From a checkpoint of a small mixture-of-experts model trained on Wikipedia.
Size: width 320, vocabulary 8192.
Experts: 32 experts in each of 8 layers, 2 picks a token.
Training: a variant of Adam for the experts, 987M tokens, 3767 steps.
Below are experts of layer 2 (counted from 0) of a mixture-of-experts language model. Rows are named router (the router's row for the expert), up (a neuron's input weights, with its number), down (a neuron's output weights, with its number) and show model dimensions 0-79. Each number is 128 + 32 x the weight over its row's rms, rounded and kept within 0 to 255. Numbers have three digits each.
Before each expert's rows: a language model's description of what the expert responds to. This comes from a sample of Wikipedia text that the model never trained on.

# expert 15
Word-internal fragments of names and verbs in narrative prose, plus family nouns like wife, father, mother, husband.
router:092146131110103105170064123157170091184100132167102119057086170103130155148111078127085095110108110165143104176129136127114090127160094140083105099103181168092115152148210093158109129171069093127112101148154074186138095096102077094095114118
up0:116154139179109114171142175180158118128119108135075124107147154137125129150119079120054105099127108132137109146124133141098142114147123093127098126149115140120166062156129072166088108128069135146163097153109108159148111118087115062105152111
down0:085128043092131084168044103157193125169169127157089104175089104075077177146130118125147115125152093125156140104192147136193105122141101157143129109116138108120104164150184117195142143145129094148109163137124124138130157102078096087114140095
up1:150112162145098155133113116180033149138117173159149126154184098133164117132161092076080118103151149103177117141094151141154124082139164122131062076163137111106118125154149107114116137133113121143082108159144068154113149090126112103110098146
down1:122148139147132099097162090110104084197078191125200143127097107128143149138106172178151109151153166074131136129164132141137140091120150143112080100164063114145072191118118157107119107148127135103145151098156174098180134138193154152141177084
up2:123145162153108106095144167120111152115141127143146125112148105132097225165189132052090121102130077153133129169113137136104069122134130093136114067145100129090129103144141185193098105170124102113202089140092105157131062106120097145083185100
down2:196078111163136170132103185105144069129214164130126148120106117133146093101048116094124121154140096155139128121096101144148110131121135123102116141089137130140109154093112171159113108096119160070080185109097120139133093132128098117116171189
up3:064175165108084127115149119152154132162117145123108112092124176139071115143119119091111086118148094163113112161160130126066168132162035114158088113124110118074146122132179134141095094176080111124162093124136094119141103101103126095092137112
down3:134159118130151112122151158153088109135148163079120142191104172135135149122101121140076150163123123126140067136146111112140147131192179112120065097145189196162090100163174088195118132124131105140057111134183108168135175151120120117168136149
up4:101152176152106090129180135161121146135101158156086101098120134114108145169161139116095106113166125137156084171119194170082139071172083099122106108162132132118134114179153130189073095133122080115160063142113091139121111078116090047112175057
down4:088200162109138117171112140153174060121121066110115056093136127158130202142074111101139103127131165121119115184106144091188140166124087103118111099090107121077148162167143116222100194125089141183151145113146082169135133124117150122150154128
up5:059143155170098115159147120133117129153119155155089077115089162106156136177150126102080104115156102142190075183099127180083149111175081118143110104133128129125098110160159096168060091110141096137128063123123109135100106102148114082093156091
down5:103102096120095091127154129091094112160143081132115107129132097114123177152093162092123119129191124098130074129116107080141119055140119116110068104201130118116128144126190140090110108167129150144152114149155064156136165106129167190148160114
up6:111173136184107106163136136126138126136129143184112086097146147144117177165179136075095090079134113139168121138126139127071141104152081075129129129150086150062153104140152101157109093135112124153141100133153123165121080084107103113105188074
down6:082121159120128064137136109161079111109181086142126040161148133042080135142087126173117112144110096137070072123088137124124115137090086093114140157136172182128119064099167113175096151064152120153137186104212150127111112126090133150125159072
up7:113137180141122125146186139157139144143135143118106077149092117123103177149191161081092120113170114122169100192100169121103117099145085081117113106159139142129116125190161117164098081153129095116119086143140104090149086084119129103061132072
down7:096149167121121136106155150156160133133123133203107111053145156129123090071095076146105106157106127111098108175100130144085117142135132127183128088086131151166087148156106089132168176132135151102064122150159114095131049109103117132180166156
up8:099120152153079127166172132144143117136131138192160146117109123137150195150132132129152077120142105192131133197134183136111160065168119045142131094142133088148091143159157168130088116131091062118148048192132114115142137118127088089134148111
down8:145118106109182109131183142126118096175154157140166161133161096192175126115148179156088144163135096127140087156148142120144103122124118140109119170142098103159115172117141072133151097200137122115151115086149142150156100107091150150144161181
up9:076143170164109077144144148161125132135137148183127121107147138109105176170183145086083111114160108142149079179095164156088120106143089097120103118150137143106117128185171131190079090147117088127131059158149094133151087075112113078103166080
down9:131196148149091091157098175238107086170170111147082084097161121131108131152158097082095103120085100165118150097217122126077107093088109149152202170067117148176114063163199134172134171135076168120176166090097171079122097123108137131161160095
up10:103151146134128091101121097139166103176158137152097117093095132137152164144153130097077084123143121191144074208102178141108117071151107090120116077144126121088144138175178136148066137159108086153170092165111109129133107103103100104105147084
down10:156170125165128149082135075159135121179166133136108138105103086114134176109055159145058135159122087182155161122116125141167084109125164144171107156095081094107136139150134104148141172132077152165106199078090135071085101099135094142121156163
up11:042120168100097121160125140131097147155123172182121120081128170138103139160124137122122105109171097145135110137118172145092109099169066135152078110140139179156126130156144101165096116114099116149097115168145118124111103077112138092101148111
down11:159125186162147095151072084169118148178095143117072162116145142069085134138129186155065099163119105126098143153136151136086152181159142075112127109127081111135113159162133119159114112115142110107151191150167136105101185127116176124166113172

# expert 10
Single letters and short syllables inside non-English names, often South Asian or Slavic, such as j, ak, gh, š.
router:099151200124109097130116111150154094127099146130101124080082146101141125134157112100079113123138125147187103167093157124106108130172112140100094075112147168060151172147160122147108119199124107150152104135143103154090085072076055106094105123
up0:140140149129126122095173161157128133086115131168089153073179179209103133148194103123116081102162127126125077155062173099080145115148132118099122162122127133145140130147161190150110105094140088111111079087107093164072114134093112097128135154
down0:162137066067090114119146121156131139134156203163157146151125169093047105127125173090081062133070194100152106159132151149141125128141135059168097118115107163082116143149155073159124083100139122050128089097116146139065134112115110093112184095
up1:094156160156118091154153147162093118149107171166113112071137148135100173156166143106114090107134123133158093166132168156081142102153075107117115125159145149125119108175184117179078101159108096142119075148140070159140070064118106079097148076
down1:159165133103113081181194130178157212159103113129127175129130096115172061129192124109114173154172153153160119172161147155179109189119128146140149161156116115185139164080125165165143161108136114113095108089100100101120126097145077085131135164
up2:107158148190113083127145108163155090101132149139152144149132152167108156169157109131161127086189088111095097150134125136089131124143137116166117140144139172121106155150195106128116124143099108165140085099130118109153093121112126103037169109
down2:137171160118124105073171118157115143161095141132176139099131150115135070123176141094123140138161131133108140173132210113097062131136117112124169125148118184092133145108129095135083112139151101162129080191166159124128147108099071166131170110
up3:080162113148079068171140135171161133175136132133132126093122156164080145163115119109118078105161149116129148171100144151081168130142079089106072111150154144099121083165162165174091068101077103108133057186112109146164114109154143106119154111
down3:129166147166135174096192158118131137194117107166124137189166147070131128121049171112083118148114107147082094142144107077161128170182143140135121096091127167132089100125186100169088124094160089148095150088089087184136089114134098084095143133
up4:093150133148122096134144179153149152146125136113116143068103166099149164143147105138102107130175115107140102155137136196082121112147080110091115102139125164081143122169110098194131131159076116137120084148141098128178077087106168098135188118
down4:138067145159095114039172132122096139124147110131116089142136111089113142197119136096121144111153086133165096106072104164117125112084124086126102147157131098162128130223154153112105107111128135114147139133138146139164141119195115174058116137
up5:100169124134128083187104132205111094149096137164123102121094161103135164137179113120133120109185094085130078130072127141084123118132097134102085122130155162145141106205133154178080094151124091096121088154193102143143099098133124113072189116
down5:165169127025103128025133173057111159141114128095122056169138075153097128146093128114102122109201145153110145096074112118128115147126113175109169153119088080037143176174129136105156052133100156091148167125140150164126119127075113125179146137
up6:091163123173108091115125115141149125181132119157116110081125164101134147142142138134077057113138099150130139183081138155088133122132127101131081083146143148116144052144135174154102125135130099125119089164179102155115067081171092102094152085
down6:081147127120110075152133115079115124191130092135083141117167111130129079105080147115115159143128112103133185131142219166130084185138142107157126154116124127076159135103109106162098127120132122084175161122146145126126081116142109117091219121
up7:125129166110096124100119131160123140113170173118076110134144163140115124157133092107093100099157139169152097187080148122124113142145086139099089091150131198118085131162136166115105092193110100149140109121127110158187118107106118086084141094
down7:123181140112086109170090086143093090140090170165114158165116118119127138119112133200115168076171204085092103147129117177159132193159127143093121152085132144089148189114170084094146102120028097064141123181102123120068112116118181087096172118
up8:093173136148086084172143128149138146154116155168098114096123128144131136172115145081162116094161134107137111151114149144133152109152081129121091117144126165116108092166157098153091089132095098112156097153186120156110102086135127109111165108
down8:148074086131182175146136112129137101124053111157134107087158158104136151164175099110114153146094156204144145079168078153158143134110141119114099163104087132158165131093112113125106131089095140153149092098141137144167110083099114104109121157
up9:097126168157095085158178172178097139139161142168108110105149128125096154196156138095102109073160111129123087154128131185081132101140097099144111147156164151123158105181173114171068128169089091151117076145146090143194097096137133100084145091
down9:181094119086140098095088121153124154131169111104113167144163145140139111114136113146131058144137157131124129136191070107095174212127077158171206171099165107111129124140120152156118207120087122137155191089152121105151120117148113137114159090
up10:122197147131125138130079108188132206163126181138115078155125173121148130129129092100102119130190131095127155181135143120132154105169044111113136165133137130072164132186159112151111130117094063184145079176128080161157116109092088104083139128
down10:119106145153160090155105056092067083137140159144140064117125088143133091093172115124144202145143129143122154105083066149131114162159150135179182094069099160163155160138140098172142188143120111156103159081155109123160122036174104157095188162
up11:073159174093071109185147174144115144193099117137052128056092147170091143172158078120090092098147157158151105167124167155125112126175137093077054087121136162078110122141194111143098117201094127148141105145110116131134137134166088081099137060
down11:178190147133158073102103099105124094112037134180101147140144073125153189108124160135113173165176112076106083194093126136176106155113116141107157160117124135142144164109152129125160092116145138121155107167121141154080090099079084109095096099

# expert 18
Letter pieces inside non-English proper names and places, such as Nür-n-berg, Hels-inki, Dir-ck, and diacritic letters like í and č.
router:093154162145092120136114130142149116115159144168059101063135140159132117222151118134081088028080168188165123131112129151118124130183119148118114105119114211098139153140163112133071126153096141141132115112142146133096112107076062117052116090
up0:112112177162136068121161201125164117111132127157082136104131154137101165165150150137070116133149137181145088196133156110076137080153077081090142158175139151134140119167151122160134099149105095149158099160157108122153095116104128052107159088
down0:160084163115109127124111148140094117110108125108167083127157120104093125159105107142168181094124159162092148158100165078178087234099151155072126110149129087021168188126071154124134166158111147058166127115163157146167087091121141099151163152
up1:142152124191096155117164157125102157125148165147114106151153202181121114164093176125100093094145155130179121128158179138130140158128097165139115118163116173106109111128131136153070121129107115158092094117123110180172085095124094074108116103
down1:187133102138121080138131069082168105173125192115163120135108151097110123137145160140109190097106110198087181166132111132134085099141127153092101162082104180138159211141172102128132087104105120134125124131143171180097095078079137096070141076
up2:072179128126100134167133141161113171149135158178123161141125159140092110171136161082148144099144104093138110173077127119127124078143086109144082096127125122132104109178151123176082108099064120141111106146164088151145128101052142114132162098
down2:147185135128119135176091137137065133172117151145102124071087109220145153139154139115143169145145084117127124179068128102186075140172126098092135115081157166157163153117148098117139150076135170128131138133119087208139125115130064117139079072
up3:065147177151124114125160136152109164139118152149130155131147160113065132126129122109133159123185093113150104164058189138049091056125118117157105070137183125131124077165144170146076105153064096160155074165168080128135107089095151098103163095
down3:111136118078146146177112176120112143130107200144128106113157110198110194142094065107139100115170133096143134140073165108108116183178102137088090070158136131082107084125132173181133140144110175077188178151103118122166148133072168172148111132
up4:100154129108116105174110134173141127105114136121099049093096151126164176125175162122091146117134133169137085180127156138093118117114089124137134144136142095127169079159183072171107097169087093168148086135091086179113103074112071079078198093
down4:131101145088116142110090099069067109089138069131121133123094093165129086170136171104139103142165162113105135157091150147137154167071150106030174205128143096118123126104126105134103145160148098135075150110091115134093080147094144121094123105
up5:103132163157084089186153154170094125150107153153131123114147188132123139103147187140090134111135114068125104149161120120071127099154120126156083139172142121131105137151160140177103074165064114144121064157168088132112116107118106112149166001
down5:192159111094117116155080120138115113128170057102128105097134162136143155114123147110154146171175166150093120139136145098159134152134098091112107088099145097095188140106174081187132120157126148125171180122134158205131148118121159093070146152
up6:092095131136138117143116111169166155145130134128083010084083149107151120141128151083029103090148096212141116159087164158066146142129110111160153146127098159102105131155119093161087130142123126145128103159165132117152059103091114141115191089
down6:153125154123139158115205121131159101098119131106104107123176101105144127094060125133159133132127083087118149156171187116119134173136075143109152149176155194098132122119098092165121153141143114131131098171175114133082095064130121074119148055
up7:111111137165113106133116134171107131161125124175111112105129152072101149118124151095101092122128091136126073199101133146105142141154096124084131108177149134129142123164161115157120099144092093111113096160164103152195114066111131089108166088
down7:167194141134105116087132186102136129158153136146205123129087092144166169138066087122170146144092112145152152145118152170105097105109120124092082110125170117107112080119127109136091160159130160148106114097085151135173113135113094073064087149
up8:100131181114133091112177152210101114103087157138121115061121158164109147143119106125123113101127118147170079133150185137114174127140121116098102081159166118080128118141160146143109094161103083106178098138154104171159135085150124121093130099
down8:135145185158106111144174174150139133119124121115181055091143085123087104126134114126135101110153120124133146153099155113112096169148090125097175155120153187106149085120170118161084105133152172113127095108085086122086032111126177082168130113
up9:167106185154101107110124186170150130068130178158129122163173081180102113162167174115117122118129099109129126152077108143169108145115069130121153148103154162117079108123137072140117062095144101163110107148255128077110053139141128109140110121
down9:148101171138143116129118122086076132078151131085158123080139102176137173129140173128094137103116184135149117056116154069110176106118121147150121099091100131124103112139113132056190105129133070147185174149183160078120090135097139159168136205
up10:082094136129126111122133131115105134123137174143049068129055137144071127145117170099098042100137153163147096133103212101117141136158106114061180127172083151109155192163144103127112157109126118139144084156174106119183137120097106094113138062
down10:135134145131063097170153161158151122130099121152112177074137144146127161143108077106118127081066120064116148116208214126127105127133185131138120124153116163071099152152112137139158084131134129136125100094163140207083107060097138153176161098
up11:089140124138110095136170127165151154159128104114037095132094156151148217144157091117092125117149121126151077161122122155122170103173077113111139052126152136108154074156144164187078140168065104160081100207094132148171120120087073088099152095
down11:155107092137160106160125114147153142143134161154129160157131113189181113127176131128100140132098167163072126198086123158123197064159147162120169135168116134070112114101107091119141155151132168148122093101186091190140172063104108155146170088